python train.py --n_layer=9 --d_model=224 --n_experts=16 --experts_per_token=1 --d_expert=160 --d_shared_expert=128 --activation="swiglu" --moe_layers=[1, 3, 5, 7] --router_score="softmax" --normalize_top_k=false --routed_scale=6.73 --balance_loss=0.00377 --balance_bias=false --init_std_router=0.0105 --lr_router=0.00346 --n_head=4 --n_kv_head=2 --head_dim=64 --vocab_size=10146 --norm="layernorm" --norm_place="pre" --norm_eps=1e-05 --positions="learned" --qk_norm=true --attn_scale=0.125 --tie_embeddings=false --parallel_block=false --init="normal" --init_std_qkv=0.035 --init_std_o=0.0434 --init_std_up=0.05 --init_std_down=0.05 --optimizer="muon_variant" --lr=0.0141 --beta1=0.95 --weight_decay=0.0 --lr_head=0.0104 --warmup_steps=50 --schedule="wsd" --decay_fraction=1.0 --decay_shape="cos" --final_lr_fraction=0.0 --batch_tokens=131072 --seq_len=512 --doc_mask=true --train_tokens=657700000 --steps=5018 --dataset="wikipedia_en"
Below are experts of layer 3 (counted from 0) of a mixture-of-experts language model. Rows are named router (the router's row for the expert), down (a neuron's output weights, with its number) and show model dimensions 0-223. Each number is 128 + 24 x the weight over its row's rms, rounded and kept within 0 to 255.
After each expert's rows: a language model's description of what the expert responds to. This comes from a sample of Wikipedia text that the model never trained on.

# expert 13
router [138  86 146  92  87 148 158 168 138 115 107 142 126 155 126 122 147 138 127 130 143  89 135  86 155 115 157 115 114 126 119 125 138 167 136 103 130 113 135 101 130 180 139 103 115 143 120 108 159  95  94 100  76 110 120 143 117  98 139 128 116 102 110 109 132 154 138 114 135  91 125 107 159 137  83 130 108 187 108 102 170 141 134 138  82 137 114  72 150 160 112 142 118 174 128 106 153 124  87 134 142 151 147 150 120 156 108 132 132 138 147 115 120 122  99 126  95 144 172  98 139 158 100 150 141 141 149 121 131 153 108 138 107 181 153 147 109 138 170  88 119 124 112 119 106  94 144 102 102 146 157 103 118 124 129 134 124 123 126 106 143 109 114 185 169 140 103 176  82 140 147 103 150 108 109 130 147  99 171  92 115 117 167 144 127  94 137 129 173 138 134 116 107 176 147 138 143 148 119 150 146 163 107 142  88 138 166 142  82 140 117 137 105 125 144  86 124  92 162 149 114 148 146 155]
down0 [135 138 143 140 115  95 110 145 117 121 138 136 153 112 138 156 142 149  90 109 118 114 127 139 157  97 126 160  98 139 146 150 113 139 147 130  73 154 167 137 123 168 126 135  85 148 150 138 134  86 129 124 117 148 179 174 118  98 121 150 121 137 128 141 163 121 124 139 141 173 135  78 122 149 107 138 146 122 161 126  74 158 138 164 111 127 157 130  84 132  86 105 147 124 137 133 181 116 139 106 120 149  98 162 164 121 118 114 141  98  92 103 135 118 117  92 108 112 126  84 119 118  77 141 135  83 141 129 115 145  93 114 126 155 165 140 169 143  71 128 145 114 118  98  99  94 151 116 135 150  72 127 106 154 155  77 123 133  84 105 146 115 128 124 123 136  87 120 109 151 140  77 119 133 108  95 122 138 158 134 134 118 107 192 155 179 125 135 121 127 115 111 118 130 115  94 162 150 134 161 162 134 162 145 141  94 118 123 141 119 185 156 142 108 142 145 125  84 147 148 116 106 135 127]
Prose and table filler. Common words in running prose (he, the, things, some) and the final spaces, pipes and line breaks in table rows.

# expert 15
router [163 167  79 129 133 127 102 116 162 114 156  94 132 107 143 135 126  98 165 101 129 131 108 155 137 105 101 102 169 173 164 171 105  94 120 169 155 152 164 140 151 124 136  94 140 134 115 146 117 167 120  99 192 120 151 125 104 142 115 134 125 130 104 123 140 144 114 126 106 127 130 166 126 105 153 140 135 132 123 127 129 117  82 139 120 126 153 121 124 108 142 135 100  98  91 134  95 129 153 137 146 140  93  88 139 147 105 149 139 121 163 145 123 141 163 182 130 145  74 130 141 135 169 119  93 109 128 124 169  84 133 140 132 124 148 132 141 139 130 188 150 166 112 152 117 140 134 146 147 150 126 193  89 164 123 133 115 146 110 110 155 147 136  72 128 124 112  83 120 149 123 138 137 131 119 109 118 130 106 146 128 103 114 123 131 171 131 124  99 111 169 141 128 140  88  94  73  95 157 141 141  92  74 114 127 150 160 129 132 117  93 116 120 113 148 143  90 154 145 157 132 103  75 111]
down0 [129 157  91 139 139 141 129  81 127 134 153 135 158 144 166 111  90 143 143 104 150 126 157 121 112 130 142 128 137 122 136 121  98 111 145 159 145 106  91 134 128 109 156 166 114  98 124 113  72 127 114 142 124 135 146 109 121 159  70 110 134  85 106  89 150 121 162 142  77 153 117 109  93  98 172 160 122 129 106  93 133  91 163 126 108 112 133 181 157 150 131 150 111 131 114 141 177 108 109 154 134 148 135  99 137 136 166  87 150 150 184 102  84 143 104 158 107 145 154 122 118 138 148 132 128 159 159 141 111 121 145 138 127 126 133 150 145  97 129 123 115 105 149  94 145 124  80 111 119 121 104 103 133  94 163 125 119 179 124 132  74 111 122 125 169 130 154 116  63 128 173 143 174 186 126 106 160 105 125 112 127 156 135 168 135 147 134 135 120 119 132 139 143 131 118 124  99 113 102 129  93 149 163  93 152 143 132 129 128 114 114 117 108  91 137 102 156 109  97 164 137  99 156 126]
Biological taxonomy terms. Latin-style suffixes and words in species and anatomy text, e.g. idae, ensis, species, genus, Animalia, and pieces in descriptions of stripes or muscles.

# expert 10
router [138  86 147  91  87 148 158 168 139 115 106 143 126 155 126 122 147 138 128 131 143  89 135  86 156 115 157 115 114 126 119 125 139 168 136 103 130 113 135 101 131 180 139 103 128 144 120 108 159  95 102  99  76 110 120 143 117  98 139 128 116 106 109 109 132 155 138 114 135  90 125 107 160 137  82 130 108 187 108 102 171 134 134 138  81 137 114  71 150 161 112 142 118 175 128 106 153 125  87 134 142 151 147 150 120 156 108 132 132 143 147 115 120 122  99 126  95 144 173  98 139 158  99 151 141 141 150 121 131 153 108 138 107 182 154 147 109 138 171  87 119 124 112 119 106  93 144 102 102 146 157 103 118 124 129 134 124 123 126 106 144 109 114 185 170 141 103 176  82 141 148 103 150 108 109 130 147  99 172  92 115 116 167 145 118  93 137 117 174 138 134 116 107 177 147 138 143 149 119 143 146 163 107 142  98 138 167 142  82 140 117 137 105 125 144  89 124  92 162 149 119 148 146 155]
down1 [ 70 145 116 135 105 122 125 121  96 161 122 138 144 156 118 148 153 144 107 145 119 117 143 123 136 125 140  84 105 134 143 153 159 178 134 127 159  99 125 120 162 170 129 149  89 124  97 129  77 123 109  98  69 106 134  98 118 136 108 109 110 137 127 115 126 161 163  93 166 116 127 102 191 140 119 101 144  93 129 119  93 131 116 129  99 119  83 101 146 112  91 135 161  85 100 142 175 118  87 132 124 141 109  83 122 161 125 141 138 100 125 144 103 143 118 146 159  79 101 123 171 130 186 136 157 133 107 152 123 119 162 145 147 113 145 117 158 116 103 141 125 131 170 111 140 112 117 123 155 164 103 109 123 137 141 135 138 139 141 140  82 119 114 116 116 118 133 101 140  98 165 138 154 120 125  98 158 128 150 151 160 149 149 107  89 111 119 148 137 121 138 111 127 136 139  77 152 150 146 117 157 177 119 154 109 100 116 195 105 116 112 126 121 170 187 146  95 116 125 120 135 105 140 147]
Name starts, table scores. Initial pieces of proper names after a title or first name, e.g. Len(in), Ho, Hong, Bank, plus digits in score or number tables.

# expert 9
router [138  86 147  91  87 148 158 168 138 115 107 142 126 155 126 121 147 138 128 131 143  89 135  85 155 115 157 115 114 126 119 125 139 168 136 103 130 113 135 101 131 180 139 103 121 144 120 108 159  95  96  99  76 110 120 143 117  98 139 128 116 100 109 109 132 154 138 114 135  91 125 107 160 137  83 130 108 187 108 102 171 140 134 138  82 137 114  72 150 160 112 142 118 175 128 106 153 112  87 134 142 151 147 150 120 156 108 132 132 143 147 115 120 122  99 126  95 144 172  98 139 158 100 150 141 141 149 121 131 153 108 138 107 182 154 147 109 138 170  88 119 124 112 119 106  94 144 102 102 146 157 103 118 124 129 134 124 123 126 106 144 109 114 185 170 141 103 176  82 140 147 103 150 108 109 127 147  99 171  92 115 117 167 144 133  94 137 126 174 138 134 116 107 176 147 138 143 148 119 142 146 163 107 142  96 138 167 142  82 140 117 137 105 125 144  87 124  92 162 149 130 148 146 155]
down0 [106 165 109  95  92 122 137 130 122 121 112 124 155 134 156 120 143 133 108 114 151 176 116 109  81 131 127 117  94 104 154 118 118 121 116  92 152 106  97 150  88  88 148 201 122  95 114 138 135 121  79 112 136 125 116 112 175 126 112 176 169 153 119 146 105 111 114 119 109 128 111 128 125  90 177 142  99 135 113 156 139 180 143 104 164 106 148 124  99 139 107  95 123 119 121 136  89 165 112 133 171 114 159 138 117 151 109 119  85 119 149 135 126  90 127 127 119 138 116 106 118 125 108 132  92 149 139  95 127 175 144 119 128 126 148 164 154 138 120 119 124 134  97 164 142 175 149 161 156 122 103 113 133 154 122 134 119 123 137 111 154 116 146 137 150 117 110 138  93 108 132 155 121 137 186 145  78 133 130 142  95 150 161  95  92 142 137  99 137 135 112 125 146 146  74 110 121 159 165 166 122 154 118 144 106 109 137 145  77 163  99  91 133 114 195 168 117 151 127 144 121 134 102 118]
Names in titles and institutions. Words and pieces within multiword names of people, organizations and places, e.g. Gordon, Federal, Northern, Society, director, Knop|f.

# expert 4
router [138  86 147  92  87 148 158 168 138 115 107 142 126 155 126 122 147 138 128 130 143  89 136  82 155 115 157 115 114 126 119 125 139 168 136 103 130 113 135 101 131 180 139 103 118 143 120 107 159  95  95  99  76 110 120 143 117  98 139 128 116 111 110 109 132 154 138 114 136  90 125 107 160 137  83 130 108 187 108 102 171 142 134 138  82 137 114  72 150 160 112 142 118 175 128 106 153 115  87 134 142 151 147 150 120 156 108 132 132 132 147 115 120 122  99 126  95 144 172  98 139 158 100 150 141 141 149 121 131 153 108 138 107 181 153 147 109 138 171  88 119 124 112 119 106  94 144 102 102 146 157 103 118 124 129 134 124 123 126 106 144 109 114 185 170 141 103 176  82 140 147 103 150 108 109 129 147  99 171  92 115 117 167 144 122  94 137 123 173 138 134 116 107 176 147 138 143 148 119 147 146 163 107 142  91 138 166 142  83 140 117 137 105 125 144  88 124  92 162 148 125 148 146 155]
down0 [115 183 158 135 114 104 133 123  78 153 134 122 135 145 101 144 135 129 131 175 168 144 147 115  91 164 160 133 128 111 116 121  90  93 161 150 140  93 152 109 147 178 121 125 135 147 114 122 177 129 130 111 127 173 121 104 166 145 132 145  75 127 139 160 120 113  98 112 134  98  68 116  97 149  77 126 178  91 141 103 121 159 126 144  94 109 107 152 145 144 133 137 106 101 106 155 105 140 125 142  76 139 119 131 153 131  75 142 124 141 115 119 113 116 138 119  95 118 114 135 135 147 120 111 129 133 108 128 137 103 147 174 125 183 103 151 115 173 114 130 137 104 119 125 151  94 154 106 135 165 169 136 150 119 111 165  82 148 116 137 147 120  92 161 122 108 137 110  90 137 110 158 104  98 135 125 109 113  97 138 122 116 144 149 135  96 128  89 118 116 169 127 104 107 124 115 122 161  82 127 140 131 116 181 115 179 127 141 133 149 173  95 152 134 167 146 147 104  99 142 130 106 159 112]
Names, months, list punctuation. Surname pieces after first names, month names in dates, and commas, periods and table-row ends in filmographies and rosters, e.g. Gar(land), March.

# expert 14
router [138  86 146  91  87 148 158 168 138 115 106 142 126 155 126 122 147 138 128 130 143  89 135  88 156 115 157 115 114 126 119 125 139 168 136 103 130 113 135 101 131 180 138 103 115 144 120 107 159  95  97  99  76 110 120 143 117  98 139 128 116 105 109 109 132 154 138 114 135  90 125 106 160 137  82 130 108 187 108 102 171 145 134 138  81 137 114  71 150 161 112 142 118 174 128 106 153 128  87 134 142 151 147 150 120 156 108 132 132 139 147 115 120 122  99 126  94 144 172  98 139 158  99 150 141 141 150 121 131 153 108 138 107 182 154 147 109 138 171  87 119 124 112 119 106  94 144 102 102 146 157 103 118 124 129 134 124 123 126 106 144 109 114 185 170 141 103 176  82 141 147 103 150 108 109 125 147  99 172  92 115 116 167 145 121  93 137 116 173 138 134 116 107 176 147 138 143 148 119 145 146 163 107 142  98 138 167 142  82 140 117 137 105 125 144  88 124  92 162 148 130 148 146 155]
down10 [124 142 140 150 139 124 131 149  93 136 134 133 119 108 155  87 130 123 104 182 148  79 152 148  80 128  98 129 119 132 148 100 139  77 111 142 148 138  96 162  97 133 157 148 114 118  91 116 144 137 110 133 137 143 150 141 116  86 163 134 118 102  69 166 134 121 107  95 108 116 136 140 127  99 112 115 136 167 169 128 155 107 151 131 117 119 111  86 164 118  45 126 101 101 115 110 144 120 132 133 139 135 169 130 157 136 134 116 143 130 128 114 131 116 127 137 132 104 100 142 128 137 101 110 175 127 188 103 119 149 136 130 133 122 192  96 135 126 124 109 113 153 119 141 146 116 154 109 125 123  31 124 111 156 152 177 138 134 157 119 121 123 158 115 138 146 120 163 101 147 136 120  92 119 139 128 126 121 131 113 150 123 116 145 176 128 158 113 156 122 131 129  51 129  99 132  85 111 123 105 157 129 170 145 116 147 165 139 112 137 108 167 161 128 104 125 106 138 163 160 132 156 113 122]
Mixed names and punctuation. Name pieces (God-ard, Kasin-ath), words like Mount, film, guitar, Thai script bytes, and commas, parentheses and heading breaks ending phrases.

# expert 11
router [116 148 127 143 185 120 125 122 108 140 125 177 123 100 126 149 147  88  90 142  74 106 125 138 134  89 144 137 104 123 133 159 138 133 139 152  80  65 109 139 155  70 107 123 125 106  73 141 126 128 128 128 119 122 135 157 109 117 111 157 139 144 137 101 133 121 101 176 131 142 103 133 102 110 112 122  84  58 149 137 101 128 153 116 104 114 163 193 116 141 154 104 137 123 132 124 143 134 156 123 146 121 175 125 114 131 157 130 158 126 121 116 109 145 144 121 126 112 102 151 134  99 177 148 123 136 108 141 110 154 205 139 135 136 112 112 123  96 142 121 121 123 126 152 130 119  94 165 140 116  82 147 149 143 148 127 142 117 110 124  81 111 133  82 143 136 121  80 164  97 147 113 123 124 111 103 112 149 110 119 140 167 171 120 134 111 157 136  98  86 135  87 137 103 140 154 146 127 116 120 135 142 161 180 152 107 105 150 139 103 144 146 124 151  77 148 142 126  74 148 125 145 120 157]
down6 [141 141 129 123 111 133 123 159 157 115 161 112 126 144 128 114 116 108 152 116  79 186 162 161 117 136 113 120 102 112  95 148 104 127 108 108 108 120 181 113 136 118 132 170 137 104 150 126 142 111 161 158  90 161 101  92 130 144 110 124 160 126 111 154 116 113 139  93 165 154 118 146 143 153  94 148 126 136  92 154 114 125 134 121 109 152 131 145  85 151 163 139 102 165 114 109 112 143 113  94 152  95 166  96 165 124 109 129 161 121 147 135 140  85  78  97 154 146 145 140  85 106 105 148 130  99 140  91 137 137 137 105 114 144 146  94 114 132 142 109 135 113 141 155 143  90 134 145 107 145 149 141 150 169 126  88 109 137 198 156 101 112  87 110 125  87 150 110 133 161 152  78 131 161 150 123 110 157 131 135 150 116  96  94 139 155 133 147 109 103 124 138 129 149 120 164  80 158 113 153 132 141 133 139  99 104 123 156 101  77 152 142 138 155 111  91  98 108 132 150 107 134 184 104]
Years and birth fields. The last digit of years, especially in Born: and Died: dates (197|5, 198|3), plus opening parentheses and infobox field words like Born and Location.